{"num_hidden_layers": 18, "hidden_size": 160, "n_experts": 64, "experts_per_token": 3, "d_expert": 48, "d_shared_expert": 64, "hidden_act": "swiglu", "moe_layers": [1, 2, 3, 4, 5, 6, 7, 8, 9, 10, 11, 12, 13, 14, 15, 16, 17], "router_score": "softmax", "normalize_top_k": false, "routed_scale": 4.62, "balance_loss": 0.0101, "balance_bias": false, "router_z_loss": 0.001, "n_groups": 8, "groups_per_token": 2, "init_std_router": 0.0083, "lr_router": 0.00033, "num_attention_heads": 2, "num_key_value_heads": 2, "head_dim": 64, "vocab_size": 4096, "norm": "rmsnorm", "norm_place": "pre", "norm_eps": 1e-05, "positions": "rope", "rope_theta": 1000000.0, "rope_fraction": 1.0, "qk_norm": false, "attn_scale": 0.125, "tie_word_embeddings": false, "parallel_block": false, "init": "normal", "init_std_qkv": 0.0367, "init_std_o": 0.00683, "init_std_up": 0.0367, "init_std_down": 0.00365, "optimizer": "muon_variant", "learning_rate": 0.00736, "beta1": 0.95, "weight_decay": 0.046, "lr_head": 0.00642, "max_grad_norm": 1.0, "warmup_steps": 200, "schedule": "wsd", "decay_fraction": 0.816, "decay_shape": "linear", "final_lr_fraction": 0.0, "batch_tokens": [32768, 65536, 131072], "max_seq_len": 512, "doc_mask": true, "train_tokens": 341400000, "max_steps": 4760, "dataset": "wikipedia_en"}
Below are experts of layer 3 (counted from 0) of a mixture-of-experts language model. Rows are named router (the router's row for the expert), gate (a neuron's input weights, with its number), up (a neuron's input weights, with its number), down (a neuron's output weights, with its number) and show model dimensions 0-159. Each number is 128 + 24 x the weight over its row's rms, rounded and kept within 0 to 255. Numbers have three digits each.
Before each expert's rows: a language model's description of what the expert responds to. This comes from a sample of Wikipedia text that the model never trained on.

# expert 28
Description: Foreign-name syllables. Inner syllables of foreign place and personal names, especially Eastern European ones, plus which, these and such, such as Tunisia, Punjab, Roșu.
router:149129103143093123112136152130147138151133113109144109115155136152158108114109132155110139092081145108126150117158091146169095102145151103126147112108156118160111174092127150082157134095132173119148104096125138118185088066101131146109125146117114127109137144156154158239142112128098100149115127125131106122144119114172084142124109165149149141102148136158148160113101117105131124136143108136158140170096136117120120127138150149127153093096150148137110122124162114127125145117141113
gate4:137136122111098098134139103118147162141134101143139155117145107109107134142115109146136119140098150128144134118124171138180114139121088137111169121152141127106125151156125123133092103119150132077159163116161098113119126098074098157092108129114091138093128105134126144124112144153126123123156082148102132137162103094105097165132113126154118099100137116162191151096115117168148136092116162141133142138190101085140114137175158098108127136171167114154152129160140172138136120145173155
up4:130109113138125113098160103063137134125111124099139101106125134115137131138141111142085137136173144164114157098127149106115126134144089095147160124161129167106111149149148109139157081121135092138110118103104131120140096124139138092124141155157143107141120145132124109128083110134086139177161137158124102142083116131137093150140182115100103094157123134095108115103137111123186137115123126159086182113141111124091107069096129121100183140139112127127144119158093137127151075148151117
down4:108126105081117166097152097128121146124131106179099127140097153127072111112128132135061115153077135123127125152143092117147138184127113159147135077158098090111120115130089118158156142123115099134147134135186117108180105142142130133144116120156121123156121148143118140106151129082126128147111130107131119148082132124125142180138149092111158140108088128135121164166093105091081150125123162127115092106124144142137161142139120109121107145164115123138098121153175120141114168104127143
gate5:151117130114087137118162129125125131126154086075192153148140187107141123142105115096137164109130134182133148163114100144188107105197139180143138119137113139114101105188094138146175100120104141143134101123147145156122126127153167148119167117142126122179131110126140159139132125134115124117115130115171118127157140145126144148148108153144154110161140140163124105128092105109138134152141106139113119143117162116113135137084162106139122122138101077107141115131102129141137126189139123
up5:134121069086129154143122154068076113112141106127136130121172148083152125125119116125156083142115099134124106150152142110099102110082154145126153124126139101125113136107112101101100124071172186155119068163078102122152108119153142150125115092176106135129136132112151113130124151100138131133135104157103181137135135162143134118155124126122136085105097146125136148116117154131130112094116108105112132128092140149131166120146104114140130107142146096142159187140103121143132144150095100
down5:069117165097099123147133156138152116131141147123114130138099118120146147124125147137167148148132132121093132167139162103113084135091136123097132117119106167148148120160098139168080123144136155115149100128136154122120113174090113132074107138111091108077099157157113117121180104135147138135105103124156119127161099151109142158142137093130149128132124152198128121160140155171117128158155096152103157158084119127164136136155115141121175134169140109097135146170132104121154109107131135
gate6:133112109133137123124123171097157163169115117123137150081147136129117129141119129115133095133133123099124158104100135157165144102122149138098151135137162123136100165093120131124101107112148158092116176164117108087069098127135092150145132111122132169180130160125162172136123105144165084144111115065150101128168100093104125125136128119161163120156115129149143134105108133148138095124087107134141150125131155156109124140125116128147102133133138162152129090102059120095151164123099091
up6:109152112111152154081123132104153114125117110154154154121106094125150118133092179126138100090133117140130159120147111123130165138097160130102158140110141118108094139158095145115138103164138111095140091113116141151136106098135163118088156121115156148142099151143124114170103127101144153111133091084173157125169120142161141096104132126108157155122146092124130161171114171102073127104114142126144125173141150145167138144140080139120136096125129120126141124189095154071119130097155126
down6:123123123130149157073133105126143117145134117112145084137134135158147116128128088100156130164114064104135111152153099158105147169164155132157096153130152145141120121154119102105150098210101178141103109117171151126115157158101142160136150153095120129144171122145120115093120119109136098124116097132114135173113110149150096128136045098145107152122155131133127118120128151162123144100147136124117141125145128081128141123130083147141101125118152182139128119135100144112125118161132094
gate7:074139103162131141153119063125159143109055067165077084112148131125112120148079121104120123081118160140153123151152118124143147118115122089119120124128140152146114128150125121128127155115113104142112129131125174116199159135095157129118093146114147122117140130104124108103121123117140105134066126112164115103117158102102128160119116138137138118118110154121140148099123092144128121113114122140147155092108095119118069169110114110128128145126155108110084116148146090115144161137163148
up7:140076114122122140092153094151126108130093141121150090171103114120133150126098143102119117124075128169131127134114131129101071138141153124142133097098064137138163088186134128110126091120130124103143100119088116124112108109099123143082132118111121074110154123119159160126099131154106099133097122139112113115105152128099135136112094104101106142125117164131167148145130124173109170113120111107129098147105136167121167144129149084122111149143109107176123105135159075086142136150127101
down7:134195130108131148133137160153148115120134115098155118151121096121160106181156183144180090120141109115165127103086144119105124110098120099120147116104123116108123146129112159129084158144105156111110172113163093148132121150167119156107133120155111124170143114112119112128119106140139178114146118104131112077126098139142177163102113119100164153154143150119127129124134138079085119132137110129118129153089137158110141114122112174102150108145068107151117150127106134157088158142140141
gate8:112145135088092124080129147128136102146134113183104147131120130143147123134161136145145149100115169094108150141123144138168096143124142118113089105134143187135094161103142166136136149128144116118094148100114108090119158133116113112110125139120137143110111143163109156101128117108126065166140116125154152125140143117170147147152089179132185164147136151152157120102159141114158116128102135141146147110152091113141157084081169090096152137096138143097117181115148123110127115104135105
up8:109147112130135139167121112122171076142112182120088086172128137119109145142094101116184154110123120106109121133113101152143147180171161117129136130141157142099143140129162184146170146108151171118119125124177126136177150152144152111085133151112148153137131162089132144130122152151146105165114097128113103134104181134125110123127144119147140146159166123104088128116129187106152123110088142164116098139141127130158113119104155153114130146097122111127113164131119112129167125104148126
down8:143130140128115136109122141096139134143133108136158149165135124184116137110140121141161095116079082178185079113122127151096103137116092121138142124147138114153133165109157116109172137181159142121112125117133119144140162082131132126155137146119164130136103109127103129132104125140138090143117131188108147133130117148132098130144106090128159104174129151095145120147145138185125131143143118175160141107132165130092107115117136111110104127169182090119156075116165138094124146104135092
gate9:130135113142153117114142155128171106111148130126122125145136134141126130084120149141112118138100123150126143148129112140123068125159120085118105070149105161137170131088174109115133134133147104171155170120117106085157094122105110156090108141121100114155153104142099110116109103121156165167116144130116104120174117114140120136121128097161128119119148105122109106090111135123145168143118083182140164122126117123096157152110156132137103085139090127192088097184107123124111146117168148
up9:113140096143189088095133142121146147156132123130149145106096118120149128136121088143153114159140061100151090121089133145114111155146100135137142133100105126137142112125126133165111159080120118127166146185116117088112092104143137137139131150108106127085141134151142122123147113104140095116159052118132144117115132134140156095138169133130174124124186199135123143116125139113130125130136127134122107121107144144094126105140139120159129090118132139081157144184146137123138077145093159
down9:154112145132151115094153117146142113129109139138136124135124189116173142108136137112082121083118105123158131180147119125118097083158132185140140114126149139121125122062140127148120144157133092151115137131169175111116143130120134101152144136166097121132112103114140142134090135096108125139150119082105125133134114117127107150094054136148130117121141127109137121057112122105146118150128106128136109143097104087146077123119125095140148142150099140106151107057099164114148172139124135
gate10:123171116116124145114153119072096164127094108152131174087109116125129138113136121183142163135111117118161137195115125159126115091140160107121105124081155160122144114094143180137125133157169119134112112078136128099164136142109145112127112123128092104123176066162125141127108103167118140138121149115133167163129164095167133131109111113143139153163154160129134145139131167140129100100145122109162137100123111116098150160098141154154130116142139095115146142107140142092153122128086133
up10:061128112138122109114091140103150161135140167141147129140144147096131100103118094107133119159137116125089127103130155163092091138066121196122173102118119133150094119161108086153102086108119097074122156142089158103151108146156100127117144122161134104161106155107151167150155125145144125123138112125166134137136141144108116159128154110123125118139157119117139140102122126142129121074098114119109165166147144133143085106124138156085114125111130146098099116141170129171121113133120154
down10:119143171139109111134117144077142134153124179113140120116118113132114130108138086135131099152134133109149185117141123146141176138142131119110113127143163155124129143131176146158167129127144140163149161107102144100162127193153140106081103154158149118141126155121110116105144147113142082129095121098092131125106146109162126136141112123132123133130166151118099109115131083106102123150130125141165146100124113109110137158133133119105078130106065068092144102136175079102144110180109129
gate11:147160147148130193094133096146133138097139162132167120134068120129169118128099138078132144116158127154147126144121116129127117124154135159161174094113169147116118118168101149128124139145161149132125160069114138095104112113119120154134177155118131161138152192127141113110110112156136102104134114141177100107106089110133137135134159148148174138129135153140090135093137119170158118127142122132151157119125124076131147103171100145118135126162082154163132152135128125153129155101137114
up11:103158094130123138175073124142147076145139118149155137128122158119108095138194135097140122125150118153095129094141098126145138158151159115138111136132115120136146124121147118110122163129167093095142129128145120110142150129092110184129132133159134153116114133155135115116152117123139103115140103119180148158095153132123147153104099152124114141132116130149092104124151128080112095100119079159091140146162119097146117102123150072094113109119084062147157116129088145157131106165141167
down11:133126131096161134120140134152167161133160122115141150143108133142183116136129093150104140146161120155066132109137096157103121111116129145091168138106181148128088148164071154124093170124118135096157158158120134155126148105100125118146121141110112090125149140145094109114128108093107153101106138102134141135081084120131109120084110110108164154110107130135110116088153115169143135107117128097156134104143189081118112150111150089150167102142146168120153123118152143118116137136109123
gate12:138109119155121165152162119127166159116137078080128148148133151168142140117138140123097145115116116136133136141140111131134129154113163161157111106135180158137116131085134116126139178139109188114148179134135154151146120124164134138098133135113152118123143114175100149167190088094120108147108145136159075139163122136125130104113131108105109172104140131145113162143149121114120091122104131103156166113110153112115120128098124112135161137104151133188160130153128125175154100086089132
up12:154143127132138191102138106166165121172134130089119123146092118123146155116161148117102166126126118094138173153134131152149086123110125145150122170093113099119137103128090160078117099106129117130144127157057212129108104110115120145169114134142116112124162139114161176134105144128157158132119119166118144145149150133130140149085148113148135129158094143127110120131120115166147152113125119149141155174116118085157092131150110128154111159099110107122112130107148135111156113117119090
down12:126107124104107109128165149164157123108125101092101141158152099131104097108102131130132097109134112158113146129137158138108171123146160153100154152115110125148117147103114126122087139099136139132111097130116117167155154158155114158135123132109076099213128129119099137133187153155106187137178132153122104109096175085140103116118123125121130167142152138111140139109119095166118155122105119139162108163146124150153163095149120112105116120138128133108106158098078112125129115099089105

# expert 52
Description: Word endings after stems. Closing pieces of words after a stem, such as traps, Corps, preach, helps, plus the after prepositions and names ending in man or son.
router:117122111162115098125146162126150146155158111119128122096135137141156097119095118152145137084091117122119166107153104134156089113145134121124154107104154122156138150117139149122143132092132155115148105093092147116137163124108109148120127130109167186107155158139144148124124114161120121160122107150144099112142091112136106153136106153155160140115141169149149134114109087098140147115143106146154160013146147096117141122108146142158136095107164138146124123128142134117205144112097115
gate6:097157160151091079096139144158103189121146142113166128136172158106136140134168116148145116113160119116123110132148118097170106128138161124108097120164159098126134099116169139114115168114129153140161152129124113125142116133118116101123115123124137113127147143152146114142143127146128087150100120159159100101118115111136068139101106100161127142147156145134098113127151145145158153128155111121132168168137109108075114106150093119146143119126165124078162115127136195084122098106125071
up6:144140146131124134157116168120145117146072136165152157149096099084122121124078113125081135134137135150129167127136123146106147092174141136123103174114133123123143127120159141140137171130157085122127138099151146108169118073117151114147134166132137093125100100119110119162154134142134148128109143139081163168154141119136136145128135141090142094156142145138097112107118177185145150079171155134112104154125154128117063115101124122143177146096121113093102121144117143100126137101120127
down6:145121138129126136120092141107134131132095084155159124136088146148156121153086124105095125110122180145105111142150086114161090135093143123153106123135115103101073111145123118143144122131170141141109112119117131104103119147095111085092112110117132182138164126089147171135099086132155138155117101113125129132135158171159149156104130140139136132120142066121118132120112113131147146099114144109154101151133170150130105081156096110086091141122105102100150121132112094058138150150107094
gate7:146108114145109134140128134147161146142160114096110091116096144138138109137147125140138093122121155142134150117109106188132113120110145107122108099110169090079117133099105132112123138101129124109144112115114166160155163106057139150127159134201134135120122139129118104139152084139133117163141111117139152170153098132130130121175133092144114076091138172133142129103146125134093166098146159088144090108106113142151138114093129118110107079080107123137169124178124134111147142144161120
up7:086123106089108137143109109139102104096118095148113131160079132181106141193121146118150133173097089139134151110135130133116144134158125112126139104148138158109115118104124111131127136122153127176118126116135123143115117112119137122132141162115164132188153123160161098062135090120105115158103104124136146128087112114152121137144100067137149139140146154134138113140112141133124088131104156167145178155175120111098122140116118162104121148112154174119182157129091153116090124123110159
down7:153120110125139125084156153133132180122130102106101162191102139129110130141113186114133110131147084129118120124153142155118101122111098144125119196136135135100140144126142131143117116062108165143123082123125139149115123147155121137115082155107104127124095082130150151148082127132110103089150156153137119137188106142102120154145090115133125131140142139157141128111159097110168108142107058113143159093118150131137121098119108120146116154154165113128155101098148115134124170153125149
gate8:132163071148102156154138133133121179159135168151118129152163127115151115109129118118122109117123179139150120138145090123144146150114124168097066109123088133119127120101150159144146175126161149138175138123123103143134132099111105142094152125124129141125191136105145136097123137117126174115099091123148133110099059119085139169119140126151170094144118150126152135160126114121126130130162121118118150114133102091102145159164108136096121135197151162140156119124099165128129148142130144
up8:130115127109138152119078150093078096098122144115124117147078172165136124137118149168148129135100114123100126130157125146132125117132113121164176185135165115168094142127090114128126093102130119094109132126106109126132106121118148110128125115109149142123137099112128108120172161152127116182158154102151130148151191111142165143146122157119153144147118082155127117060125119133135105096140106111127119105165187131160146062128127106138125158124135123126117105136129084152158148124101108
down8:091123088129108086131136101083132136108088156140100127147107108117092130110114123064181098111172118151122166129107126156136124114162130082158130098099150126139106101120150153141171178164160142159158156144098145130123108099134141145140143125143126096111150127132118145095133136115086126104101111149154121128118113117152157109120128114093147116073120088130126138108109109116101106136137146168131106147137084145126107149133093124179117154126166145122176090140130114125180125173137118
gate9:106127173109121135144159141135142148118156071125117094109129117075112141104127164126156174100161116114124094153148138129100105145181120140161105115102140148129168121125157124124124169106155091130133119113118109157111142139120117111150185141174143154125160113171152144122156131170150123143148120106151126107120073173165087143152118137132153161110139123136153131134104160084165182144094107133142147136094143162118106155124109153177137122135156148138105130108153136137114093154108144
up9:148103132112124092118124157161121123161120142161117104129126143109128123175113170142105114174168134127129125103116127116141173123105133175112118087141117105149138143073134105112129121106091162122143128110158103167122130113099136129136103111088123118115128071132162142142106169108126091163155138109135110179148114141114160138115130187158145119153127096101147115210116139096131181155151147148115117174132109159124143130108110149109138115127146105140117106138155160136091127086160107
down9:131175095122164115158097111148138170145100129095107092147156140130129096109142125193128073119079131119118135101115153110124141144123135119139122117147140145145131144129065094161120111092137151121180118117083110123141135129129110146143112132095155131121129131138126121157157131114114150179154120100125111115143078107128145112082140115098138131120127138163119130131164155141125078141105150134151097126122183117148105107100135127085162104095127048098113130150145130110103144133145169
gate10:121138121116124120127174087151149174161101102170139129157133157129132109114160146163117128078135166111103184152114122103149138116145129112156124185151155111148149124129097113110122120115132112137108146136081156131112081086102139114158144131148175157078109103155110138170144131105145111179147127145112159148180101115172123114100133153126094127116145144152152155125098123139129124074115111160150091113128164108107151157147146177134117132096151114119115103148141107127136124102118118
up10:125133146105144118154068158088178124138116141139089133149112147124153158092127117119169117095152142122086155125129085104149102134131116137135076161089133063131136158163125124155107133121155171139121135128091107147144170100095140127114144109179170119102152103141130124168128153142111138134123154159113163162140131155143137143102113136111135156135089137108099124120110159117106081082145121134118130135149122153115155115117150144170082117111127107095118097124135154137134144130071090
down10:191074127150134120154160159102107109131073107162150110063120154117139149129084153107100117120094153103172102127133121107138153112147117148127111134118109117134133153103106116132106170110127119170150092154098140104091102130127127122133138133073071160142134163089124080114154102160134131106120116122159134127098113128125106096115109104140129137136141132122169135147120130123162113176100101135106135123194130131111135167143171129162145130105150114086089116134143133124122122133127101
gate11:117118133152135117174138073091152160127188111150161124131146130138147145080144124086125122127156155137133206156151117101178148119176169146140098105117120135123099125160133127095147142112117152143138125098111112150137151114118094113097136142092143141137142128116136149139121117149128102104111140126150132069119165109139165119144130155154087130091122146152133073098111090120073164109140152111151142111150133107135115169151153096156152119140129085165107108133143135122150104129140130
up11:194071121104119098142190153167105141133096105120115120073096132147173140127131147198130110128146113092138132102128124151133126096149124125133107160107151133114120146152114106086115086132095101113139129144115125163064103145107111155085127161064143148087112117153105109133130160119106148146140155110117128134146122144116158142145140125091127121151087153130136161124090110108142116096114117136133137112144119134095132133124084136130104155130102159139105115144161110150135097125097102
down11:128122114104132107154096109160158130109093174125137153122143139092111145107129104091135126138082120182125124087110084155128096150122163141133136117155141121179118105115105065173168103118156128095117180144135134107104150095149167144093106154129137148134159120120149159142131140131091182117163125119099119143127105134084128114125099165096153099134147117110106143101148144135142164140148121092121159114129092107098139164154119126113120097101133151094164111140133127151091125114157097
gate12:154133110128148085127149109142117145135142151145111138166111137137100097111118132122117148101102166170098139141123090116140113143161100102096129127094164104158126138157120146156140126108126088147164121119087161076114116140153118130090140108116153159151083140153136134113094131135109111145123137168127140123170159139103122168129097151158107113127136145182151098120122146127165122130148135094104142168130111105148166088096099081106155102115152113171119087180126127073131094102127150
up12:130142112068109129134093124122122112149103109155129132099140147109131139123111100148117165173159164148135072106101113128130148117101145151081148149149145117113108130105116135162136123151140152153141096096148160139132142095098124158151107126135113133149092121127108123112138155124161144077117134131117158092075072166106107127143124107075105145174133137212099099131136144138086170122102184152132138115128087110143136115096117100152125096110115111134128131110146136136095126140127151
down12:115152142128099114119102112168115128139112106129126116133151094177187132140179151152128117165055130138123104179140112147086165139137124119128147130096116121099090125140132167116098108141081126179152129157123138164142117152123124134133151165171141133130093088127138095121106140130136102110127103157136156115134128121124126150120143151121137127112126093133162097111167075157139097171106080122114135145144152109096147149133128116153107095150132173134123100141089143127152163112156175
gate13:152080095128114116111111123147110110112144129099136142136122124101142128133152174085103143166102151092176117123120103146146118113095113128134142129118172083111084087146153096106150111108068116119164159114111154167093133129078133132123149139116157185097153134138155143170121102148125140118128088154178126117148181088134079115134146125146141107113093161107159144119113140118176112139135097139113111144151151094113126130130100152129150135091122117130158118138110141130127142183135121
up13:111109131132090144140171137167190073105154129086146121117145116152167083107137173095098124140082102147143120141125152113127132092138126130126134081149116117110161138088150116102118118107097165155147144129129154121096069118125150129115152175094091117133138123070114132168157160111135113143143103170124135184133130128114119117105122105132137083122108141092087163137101145124153140098174121119143105120149103140161114133118127110119117103103151156137151125109092122129168124124127126
down13:148125158097134115164166091114158153150122081114121134139134148115107123108139147129137115123097104148073177129123132143121136175095153105117164129119111127115104126112118139134125097106122140123131118121128103135130116143125126103152111126114115155175113085136132185154140117111118128123119144106114094113081134090153124103131108117125112137159137104075122142057105166103078112116149099130178067194156145149133090156128107115134099119164124112097114156095126151151105168124128110
gate14:129116113126126134127135085113142117115097133127134116106085131189147105153130124135124133140127164181088163139142124133157119130105156151144140151114154043167107127099132141138150134120147113170126093124119176111113099118147149118155124110134107140162122157107109135115179158124117121151138142152142089112161145171134075138121126125148135145121149132155159138127107127169112131125103161100118148099146114073119093125103155140135141117100159164182144140157060109124103091145133154
up14:134098115129128119092126174142092147140177157105135124158116123114106114171123126137088167144098152110159129137166176132139090156120141117159124145110114105134157166138148161126127149109093146097153139162120135096137106127143098035140145107142100160139132145151083155157156096087148128134116105151137103137172147139131152146106105099135110121170087162119124099147147133176146146136127133101096104139099114144158122151114138133123143105144116143117097145102161129151095149107106157
down14:154124109107121171132060136112121147104143147124163107110131092177126112129121129104085147087138110157187118127082140114111135181145156161084105120131140110116132122167116158119115171120161149109130150145108101147122148142102168154119121098142114132111137103083085109129151130094162097089166107161146103150083142150142135165123109119110128129166168130120137124102119173113129131106146120123136122134153130114157118164108120116085093129150095131137110135115142157152083135107088136

# expert 8
Description: Table pipes, capitalized name parts. Table pipes and short capitalized or name-piece tokens in lists and results tables, such as United in FC Väsby United, A, chess Kg5.
router:151152115155112108034153154108162149141144109105130096114133154119153091116114083138134157120102148091109152106153090147144094116147145105145132129120133138149111158125155151116154156105151145112151109098123167104155129088104124137106108157113146163119133111154141159094138121152108118143107118139140117101138113120144096139153097155129142148092157137143124132115125118098176119095158116132153146129143164106108131103133127153113146107088148154145105158140160095097049140100183124
gate1:170123179131105105079113144142141137134132133092106125149117133121102135133119112129131139134124176136134120147142102093105124119119158163135117113130180121132113101086132154097159121104147107111130113129132110128104127114109154142088135172130139090193138132050170183121143093159106141123103134112186139141160100127115121159120107106114157140137140156107162109092152120157128135166101168137136131180154107139146091143108098124095164141137125110126096107113112123123169133110145086
up1:147147135136143162123146146118126100134136148107147150105123109139149116105130152144152146070127122185144116129132175163133121113123154142143118173180133148154130125149130101158123139138109108134148127112084143158109122144164120081102136160105180156130167089091177136127195153128148113160113151191149176124141160118142134126147109175098153154124161141146112119104129172107124116082115133123149111130172112146156109102097166135106126158141134122145139140150106110115090118127135136
down1:135138118159107130139147142148156124117121138130135073151154154090168132133123097127099151157122147112183126128164144133129100121097155108139109086158102149145117108128157112159153112144114144130091108140113160127144151099126173135091123084122124172108139135102153147171087115097153172096142117106132130076150109125100131097132104174108151131068093120109124152147117146154155092162123139139110065132110149107126127158100126105103118158128141144173165141141133148130114143147166156
gate2:152149127144106150125147139190135109154156122072088152137133140135147113105141120115110116133128114143171129107107107080129116104133140119156096125114168169135121123098155166155115066128119106122178157106142159138101124082146158140130114144105130130093160133160128141100152154116125123155146143115143116106114069138130133068118128180155128156115112120153161142100122149107110136113163127149134123151158148072134084117129077146124127142166121110125153100145134088150099124135121177
up2:142096125167140090131123137139147135143101133129137084080099114144123147130104140127098118145130136097117201158124109153114128094124136156101123081121149116162090093145105087119176123151075122155124165127109182121120151141115109121156139096134126153127106157118115150092065086147114147161127148135110142165091159133139114125153147119143122145133167131123147133126125131112104127158109116142158150161126113110097081117099129059147113140134153112135134175132103103125143097167127109
down2:141126149105180118098120138130127125080142095140138156158115159133128127103123153155153150094146133109137097124170150127100122151139114115124136145113100151128119116169129139118124154091115095113061130116151138118131117149143096116121129094155120123148126104109105117137148123165163109102067137120116081138164125119126151129186109123116142086203146147153059102114155120122160153115138144135111107141145146109101131136125149061117127104100123091105132158154163123130085153148125154
gate3:147121138142108115131148111107143108124152151137081089121136163118169095114077099121123124116112186088142111135126149153147138112085123122130117154084133129160147158183147111159155132101125124114109091090128135171146138111126102078065115090108138105104142134087196165136102107106103129158122131146123108108111096148115107142107136109143123141095136132188116141095155121127138103123113107145156181139124114145123140127146115126133128164127143136162123135092144150144128118145160182
up3:123088110138134173131124112111128140125103112071070123095080121172144105123127133129109124099106126124108119153160140155136159137138123129143089113162148129124140112119156127176130181136126118116128136146156134145139153104155134127153109127128120151132072151155128122124129103128133123126120139138128112145125131130100172147136117108088172119134119142091114072152136182144111125133093085153131115132150112072119090161135129173139141069117128100193119122152138179107094082094146126
down3:128096156106155160115132129116130157149116096099153150133133140138155171116130104132088117168148116168115159139124111140160131156115113123125089110112124095124107107144123122124144099138120157110173117133145060137079155074117178104156121091175150135083118156101114141123069148085142144128158102113106124138115177147167127120175120173097084129126121146119120137147109140108130140147107184155116103098140112126127125119143114149150115109160125150098143110163129132132141154144159097
gate4:142107132133116109152158124164128111166134125131174094095132140121141092120110141112078155119114109135121128123153130134116157131126119152123138101156096112142114100159108136143126135079200106092110119118158129066129114143102142144103101108115105093116092183128150159091151138149119118162138129098110111127114112109097135166138116126090136139142178123169179134181107113078141144119183129162144162158111125103128156107115149162128162103157106107134156110157143115100123133133142105
up4:085098136060113164188106116182128101140152137085140091115147129138162145104091168112113121167145129094143148141097113092126091110152110086142117119085146132110128122109097136113139140138074153135148186154139089130133141143129143134118139146083130133112144101115094121137143138100166140147152115140139133079139143130180117121102101137138138109145088084122101105085138112163138119103126165164135139117137135121131125136147110113109130166090121124162100128114123135157140146145098159
down4:120164116122126196117133115127093143076140096106133156144131110150139100191131133119139154106081159168093142180145127143136140114082161121157119148156130167144132101128144116074125150137181116169115108167113124127142112110128185122171139098116097146137154137133121134144144132130144136117127124160152131136162112127193100152116143107142118119158136149143114142125174164117138130086117139116119110058123131115111114135138163112128130106120151092149088139124156144125125134088120125
gate5:061135142149143159147171162128128142127138158135109125151122112149159134153132118163137123128132159180129129094146130109137110147092170097150153116151116140124101160133090108135135120122124163161125167083104147134149105122129133100124074142063115138145109124154141117145063102149105112135114080139168104114145120116143117121116146171139103147117160153134107119172158097122128143109130106141198118097148110091108135096170154141128118144124148124114124133157164130127187137112129111
up5:104157132144122117139114099175127112121096114126137137110125132114104142137166069143144111124119148141132063130127178143157141128142144156136083135082114131142108112156122138087144129086138066099147131107107127150156143098150112097096122123150109124109078156137080101149150102160127144140120106084110161107101129073121135159158147142113151103144122160170134142160118144124143111136107122138114136141115130150083124163148063144098144131109107142108106131111148108189124109152133110
down5:139134141111115105125108172201108109106107123175123107109097082122071117130102095122183122140116115098126151098096133121136117093175115136130125103105114167122143137108087146173132133170090168121139137116170156128151154113153117087144084153117142137113142149137176105129155116105132168147147124144112141099112148089154150147116081148146124124117151134164110127119104118121114125151149103124125128135121113117163145128121171147162095120140150082098140119185133106131134145134164138
gate6:109132109118144106113100127108111097118133139133146091109108145146137110163138063162155175156094179105174088125156075137173141131111196116137131127099128111102115146139143110078130128121116124128120131144098140126125101125130109128110105135095133157120133140115150137076098140122123167102106108137140094158110135176141135096120169110125183142123137143073133107130081141144143124097117112145105121130160133117118092129146140170126103130127132122093151159141128125096107160182112094
up6:106114169125088120085146116123107102138136137125147092123148149141106109166134125125111087184127089122133137138140087129132134099091147088113115121111116058126143143112128115126108147138087090118125109145130112147147134103124116163099140111135152146175129120102181119138144116134111089110111140153118087148092103123143115111134153111139115126136106089161130141152085143139119145136170134096086102176127127101102125134070128165079103127112127113111178138159095155144138151111095077
down6:137151098147151122100147131182118149102148129099146135163106118120141153144181128140134147088139139132133096114123133171153128110101122124179160117099148139127090092132129174086160114147126140161128121126094110131126161173150131130138111123134094174104105151141086094135149145147120101128121121106071141157192124129152148119113096127172117135117137146116124127119109124140113173124145147097132095165099215122131127126086111123128175117166136104100115135099140119153134148131110140
gate7:175120157105150160120142112130126119091179131072105105139172140107148132143088099128175129134093144111130109117168102126164119146178160108128175115145165151136120134125153149146119146139148133122107118130115082141108115172076139109137130159159159107130142129103111160122102107098105116136141149112148132149135118122109118156143099168095107119132161133128117147125105105166142112143181108132173117123115140079158164145082106114124158124124165107110137161097143148156130109137081095
up7:149121121113098169110169169101141137092099145146124135152145154106132122183082154082135103115126153163098130146105113130093119135097089144160172126139113110124145183151122168146090123150146116143131151140142155150154150146118139113132140105089146144142129103092173126149108094110135166123115123130110114156109108150127129147176166141159102133135111130146138118155109116096085121097117137093119158151137176143105146149134171186133123129086126103156144139176148129134096144152137151
down7:149083133125132079113108096143153154101145124111124080128106147143133160099114116137112159150113167108132157137133146119189149127137106123116137167138148098132081150146099131071125168155112149090124095091105143115090107139160141141125121123156147156124156131144125122119127134143082172102124147152073152133159156113137079104146157146074101098163098123118105109120145103144135139116135137120072102117100122108105146113130094143133137125149105171141114134107138127086166143150098105
gate8:061160128135131130175134124089091098148152120137139137130103142098108117134149105148140142120109096130112120095160082152143149118133121104120174138125137139150134103138137116121106142129166129101141142119140180127130155117082137174121111146157141136110124088119116123094172117153089108197106133165137094101127108086117111111157140150154126125118126113134106120127103116122127155144165143141153143141114132110090123165112139095125124191115083077146119129091177091081128088137144129
up8:145129102143099072112127168085135141092076127194093120113082121148135146175148129137183069146117176158111145106123110102127120098128150145140101147100101124100111105118098138117164100148123109155116096114128125113112131120110137102117146155136129122087146106130179088127127122157140106113102140157089129135130105138133107149114132108091130143154161115128116171156123149106159149152137128107138119090102112142128141091127128120129146055115091094141156125102103130149113115114115118
down8:104135125148167121148129096142126153145119150126129097124140134107081135116169176150121152153149132136117163128109130125137107175090132115163134106114134112106108199106084114138145115092127132150163126138168127121146158156168107137134138182124115118101094101083140120084122139115106166158149128140114123096102109146193131137149122145114128156162092120137132114181122133128083146152131124110119113165097160086151119107093141151125097133128117079123066154112139110105140115127132110
gate9:168124116134140114070127118172127127112150143134171092088155150112172150165156130137103153151102134120097130150141122135168158149113081114072148134121114113105151171120110145121141151108107114169122112128122131118135085131076162106148121153075126123101109178134121161101136129129161138127095119115170129144147127099142112161144164075127158102107134076107142111110133134114138119126111111134162157144158118115092097073125127108146128101083091142134123155115127156127130158108119117
up9:119148115117121142158123144117091098145106094109127123125135124126103122145114125129141125029148113101100127116138116169137139133146173072107164122134133073148115133101126152098139107143120142159164157154128110123136156137157114133153144121125122162115114117159091140144152126152142120132105169162085166168135144121140128101115122158110118121145112143135101078132131130112113152126120168158116085128074121096185186141162134134121137131140120105137067140082089143141151131122139128
down9:124111121110154155151180095160141177128134105109144133125151131159121081102150127123111140145149127081100121106107108076094109128184117105149177137113159101117052111106138121112122117152124106089108085140113177176119139113085128154147121092104139104142123126146138123155140150128127093143168146136106119138121162111150088132108098107146178160110137128090139151132113159088178144133115108116148141178134135130096137123122138132168154127142158139127137102162120129119139117127119121